Below are experts of layer 3 (counted from 0) of a mixture-of-experts language model. Rows are named up (a neuron's input weights, with its number) and show model dimensions 192-255. Each number is 500 + 25 x the weight over its row's rms, rounded and kept within 0 to 999. Numbers have three digits each.
Before each expert's rows: "comes after" lists some tokens at least twice as common just before its tokens as in all text. This comes from a sample of Wikipedia text that the model never trained on. Tokens count by the router's weight.

# expert 122
comes after: "1", "9", "4", "6", "7", "3"
up0:562507501522507504475519499529527516499465544530514500482519511486488517471512481487503467473522523470488506478499486518486468523513487523507523467563534505484521533441447532466460521512493507
up1:527505541498457515506479521467529508530496493438510529524490501547548476513505531503517479509507532480484493538493507534491481480524480479476487495534482520528516499450471520576511507510485506
up2:508501502486534488523507501499503516437517493469470472501557475513506543515524549472503490444506513493500476482470475513469525527538540519538510510513479505495568487489543518502518499489523518
up3:502487509489514467490551508465485476491526505498555508481510520482521517525508486557496475522501529480487477515522510480523483477515502528485495475491493439486483525517470503501478505495526473
up4:496517529470509524519499496447503493488462502461537527505532498527484497477512504526476468499542492541477503512493484446491497505492496519481470520523504483490500489449471530490488505496493513
up5:529475510549496494466514495479511436497481520494477489446511502534501514465520493464548477498480501488513491503504449477510482479475485504477513527493506486500481469510466443529497572485452495

# expert 63
comes after: " the", " a", " an", "'s", " The", " his"
up0:506503493539483526474503478483480504500491479478510518497481547496483465504503441472526486489538496470517492451526508505484521458495505477465499527477514500522474489499500497471521516481468487
up1:527519488536473497509476516523504529513507415495533500466516475431494502490511461454535535456498501487528516507493503465518503508515441490520500478547518504501468475506496484492455496470497510
up2:531518452513510459517529503489523512504522494522437503523539486508513505494464528495510516505562453463541520493497545498470510478540503494483492493538489495524462443519465522479500510486493502
up3:504495488471513516470497493470508492509468518550494485503455525456492497528479473502497469494536485532494496494504528495496480522494473494451475533516505481487545443522496519521531493474539490
up4:494525521511499492481490529490492484485490569545511509476496522484469484500482471461464459503527482512502556498512505523504503515527511476545509496501519503510404502502481431476473533506442483
up5:475505480491476530468494475492498522495528474476525543481517501483490498503479481479534466534467526485517540484532540489464535483481502505502513490484467502547463511487447483460529482478509546

# expert 106
comes after: "2", "1", "9", "0", "5", "3"
up0:521497513490500485533535506482458511478531482493482497510510532517537514528505513514507525494521528488474497473525504538506491519526485481483476558503508523450503494525501499500451503545514484
up1:476502518552528453499498492549446469537483521509540523480513498517461464522498502530479500516497521518486520497504484479524470451468472485527501489508507504476503503522496469499508530461535516
up2:494515482483478490521525473532504481496435525501461482525488496526542506541473502446500538522526483531473500526553504490533519501467539526503521489539528484521481500518525436518474464510499506
up3:483460523478468482495519503501499515468451493463470466480538518544510478489491497427507551520532517500510507490518546544479525534477457523502517482480492501516516522472493531519489515508450503
up4:488505483484508476469496485472467509495453497515468490541524511509509547531497532512467471529471482503485519460463499504503489534512484504519488508517511511541486543478476524468503477492516478
up5:504521465540501469519458511502509469534546505486501470526542487529509492543506531486506441494538482508520523475483458498518497534472495515477546451502477534525507501514546468513489510538476448

# expert 101
comes after: ",", "3", "4", " place", "),", "5"
up0:468492533516474476526450532509542523513481518547532452445519469514502495510481494481509547525516534523468507502534515465460471516478502541517519479485454507463474434526492495522481526501502512
up1:559520517483481531502507512550509528532470497505515482457500494490513511510503504460470497524517532488498477463502495530506480504475510505518508510482447522484517477503470489531523498542506457
up2:512441503521540508509542504492440440538467483528496490511549488505494496534502505492517513482491484448508504516516537491479479488483491530531488539523499529518521505485482516515543473545522521
up3:465510549475486502499482518497493477549521526494509498501470495454477476509516504544482451475499515493495536462532519489492535478490461549500459494498428495470534483467538480507527518511460536
up4:505524493511553464503466499480494502515517525524499516480506490484527494471489524494427563519445491451528508489534507514555532500486506484508509524486446490481481436491508453464517508499483523
up5:522474539519545521532489510468475510498531558514511513492517507458477542493536490509465500516500527534489552437530492472519487466501503477470501506509534519497463435516503502469494471532505500

# expert 89
comes after: "3", "4", "5", "6", "7", "1"
up0:484479486483502490487469465490492505525485479491477458490494560484465539446531503501472506489507511491548552467500495550509539443476524493526520545477491501501545533529524468469471498517508523
up1:484492482461505487510461455520432496484500516507521508483486489499522541486505510519522550515522560509510538471496482571533500468480500528486494502566522530534519524475469492511502466485490477
up2:463528512478526520504510465479516522469534513540490530530524491480473506544520474491464519502472497492474462482525480463551489506459515480504481486444525518497502502498501516499487522488519484
up3:493500520478506484484484526509510476497544487519496516470506449481501500461493495507492499500468484489532526478512457494511528517519490489483489507458508511465483464452508547466495508516527490
up4:470471512495478498521505447473491500458520487480542482512496530509479497524510492580501490474474496492481508496482504528500481504450515506546530487500522541492506497492474504484500517480463518
up5:525493505498451500479499500455480468528468465550468478479517511533507532493495499535498528519493518500490462488510491547532475538507535502500512505513530510498480485456517503522517465515494503

# expert 48
comes after: "–", "9", "1", "0", "8", "6"
up1:481509527483534496524477487515524495499521523494491521552504490521500495501513508494515486499478481530530523481508533448543491500486492493533515481459538445497539510535477505487526552511503465
up2:505468515511519523509524459471503526523502466507498495510487475497493511481501481415481488527497460523482481478503488536507473436499475507566497546528503504543454515500491505487486502467522526
up3:525511498502505545523534485541503526494553547451488492456532517502478533496467476495469517510488493498500488474530490516490540505488452504546514462561518537518499456483509555505501473538481515
up4:473542518513500471506529494505510477521550488484519468529546510502461491536455473509496505458509505504503532488491501462483504477502523519530472484509486485523467450520491547565497522551491477
up5:519537482496469477509479517552511505499448479509487489520496464531520485508473449463498496507511512461478488511487505497495532495529516490486503522503435526531486542502482485486537525500490494
up6:514489504480447491511525512494434458518463449505487492477490510482463506526489484498480512503486510513471523485517463490499505460486501460477480533455524505528511497525454495492471477508483473

# expert 125
comes after: " the", " in", ",", " of", " =\n\n", " Palest"
up0:514496503457496483512504485482517519471498546495495508491496499518536468472518499481535513492509470482505498541527505483474473482531495490464500446491474442502517526496524481480508492485462518
up1:502519482488470520512531509520484505483521452479489482474480489515514475508478498545532517529468534469481489524482445499519494495434461519467512511506525512533498493527489539493476474536529469
up2:494477483513519502508486519492495507503480489487528464542524518542479471512521539515496545491452483466482505528470511475512489477476454489465481484502537486464502506548520516472505484529483503
up3:493500494497491531461499491506515471523470550453464523491434485489526500483505547509423477517512479503516520520505516453503489496514555521484513468520525499543509545509531439494479530491514495
up4:510521482531509445487493523525538509521512498486524470492471491489505481469511518524502485458483505525514498500529438487521529530485486505477463521506524494543512529501470490439486476509517479
up5:536491483499534502514513513499462509512491526489490494469542458489510504523468457477484514529520477507493486537518469526475524515490451511492509479526481488527492487505522539481500514490462517

# expert 113
comes after: " the", " The", " a", "The", "'s", " its"
up0:503507492503498480482450500526480476557493435509511510467527496512514526486506480509455478500463526533483512497498480493463505509548517492545444529511516452481486553522486503499486524536560506
up1:449501491474536505578487500516481474509501499486465496538522488476511551469522495497485500508510441491522509504514495540467486501524460503458483518470517460521467506491483563492541516464480536
up2:485500528523550514494511499521533466501448500479443515531496490516532531544522489453463556500487455496496514505488468499516518513484476458532510480470524493487535471493497488477501509486495512
up3:484513496508485496505507512513535430512530509523516520497478457485458487476492516520513508559489493485491501499569523524490490495465511567523513476503484515535490498467492535476432488512487501
up4:483481451491490506509489496498494472468497467487473495483501499476498462470509506535490487491482457473485469512444531425519541535512466509513494514478510523483458535494491488558502518547491511
up5:481442464495466469506475490500465491492491470528508507517526491472479482507500530470472511508505487470471466505530471511509516480497508510495523546513501513482513517473519517462514542528478478

# expert 83
comes after: " ", ".", " \"", " (", "-", "|"
up0:498507469491532520466498494476475494457525533528460462474511455535475522484535497482482526474485568521476471511494493486534504525496512469532498484494471493468497500483477486538567497463475510
up1:518528496500540500496485474486477483530510550467482532506553512498519485561471484495526488530544500507494491460503540452489474513515506563520494493521522481496531454517486507521483538489530520
up2:436516499539519523423494455488513526476503509468486497491481477510504475507493493512510480525508520493500530518542505486500496500541516479481483469493453487490505481453466504445483534499507517
up3:458485508525523479515464506496498504490466506478551475498521515527493510484503518534475493463537449456492501541502509507525462536497509511513521495538463488497528532507501490526499486507498503
up4:514502436491489464493498506508520475493511432504513517499507523467556465516473491512482480506461473529510506513502507465488509513489519504483526531443478493470512501473502513488514494493505460
up5:451488505535505491493496453521480513469518489544469490505525546542508543469541508499509478527487464481529475502505522501495535509506436550485496499475485479444474486506497507468547554489462514

# expert 96
comes after: " such", ",", " by", " Synonyms", " Starring", " consisting"
up0:522526474532520472470487518503481530460498478492488521464522464527490530501524451486492467469540519492521473509477502507518512462508525483530550524501531476514492505509483489536525500475519489
up1:486492510510520482465460523477493477478490504498514477507526461508527513470462484501478547482428512490426484477495493481491518528536504522511475478507477510512483464483474482484473533483493509
up2:461505486521505543485484466500499526504487531513522518487537470499485494532456477475494446441534491483474432482528506492499482482496497496502501477520461538554511507458489500494484514492476478
up3:455542469506519490518500560496531509550498486455523507475480513496501491491524543491464528523494460508491498491482490494491478461479539480486495494515479504497522509488504486518516487482496532
up4:494507476483494490549493499510477523509520496512497529463513504444524497498511462492485482433488499485481480516506473484521504486543563483518486458468505510510511537490520466494479540514516530
up5:489474530535484481492507498508426465481541523520518520490529476457569493487496473484468493484485506498497503508521501471517470465512533530513456497489492477492490452483472474449471550517489503

# expert 37
comes after: " New", " United", " Los", " York", ",", " San"
up0:473458468518495483510499523545512468541543502504501468471474523498512489466474506515529477512513514466507495523486543513492488477481481507490444537474490502498498503512468493526510531495503528
up1:509495535486505527527522481453494493493485523508474520510527509502521473486524468552527513464523510470505470510502532478488520481480519470482515516498495532476481524538537523477495521505559524
up2:503533493500514473498502545512474502501422510505499523472514535542534460493462487464542491506500482530500444474508519498547485531458453533521475487541495497478496536517516498508502505528489496
up3:510537476500470504492484517501480516478460548516458505484522496482460450538487544518441529435503520534495477473482480465488495513573497524521511534506512506501473491530527537503492476469534526
up4:501540513506489485509491479530488492524503485537492509518496528539506479527495509512468468514454511459487469494477444477528523560462520543501485470463478496544556486490517481492489522479486465
up5:469483469528519493526464500523503533473500516500520529491530506523500489524503450481518497537501533496494523446492488536497506509505495484457507490504477477525500461500451493534490461508481515

# expert 18
comes after: " (", " \"", "\n\n", " =\n\n", ".\n\n", "==="
up0:473502501483532485461479488482461459470576501509489513488501472491485455501445494461521501516460478517535471491510488453487538452526473511496502556474498487495489442478506478506538493507473487
up1:496488497515524496500473500496506524498495505527509498488440520508518503496533506431518506543507525478487486490479513481444497487503514516475471492521529499495496464555489516527510511516504509
up2:429502516470476520495467503476505534493506500475484548518515524480543519499485490456486480491509485494507520483477498500475509482480515489523563495457520481490483527498517474504505475499540576
up3:476509505501547515513513524489504460499477534523499505528492462505507526475539523512501528490491537459524516521520467486499483490484506494480552514504476522496487551499541467529529518458484508
up4:498531517444523468530510518504488468481502524506467443508492480516490514487502536471544506489485475502486528481493474525508519503502512524498489519508505544502519520501533557505491488497483492
up5:504507524498480547494507436502493512555532491502519525520526491527484503509506494521562504499512495523490465482508512488488511466512520514483511517525514534510499512515473520541527459514552536

# expert 127
comes after: " the", " a", " his", " her", "'s", " their"
up0:468403506498473479494475507538489524489487516467531513519447482496444554483525519503549526475491483464520467487494519523483458530514487483448498516489484506529511502541509475492495472491473496
up1:495499487475490470500483483494500540514485493516512485543498496580473511495490494493504502539514505598455532473527532501501561490532511494466487494522489482505503496514462526474483529502447517
up2:505465530507445497459521470467512494503509527470494473507515566463478475542482492501473483474493503514538494499487539500494513481501547480460466501509522516477441475431496533421504511514486490
up3:519540471486529497519515525514482486488527511510530486480462495515513487503479524446524519541494502494508546483468451495492519510494502482485514503480517499476469509495512524471531498489533503
up4:479484498520467486520525471484484458552522455494492481493472542454541527568496512533492527539512475549474515517477505528459476515498454499495520521514467555510492550479517515525508462502507521
up5:552476498484520567475521497526483507554487476494518536471476496496504473507498504493508478501515513481498489489504473522475506503489488437460470536542501527526537479510530461490554462506530495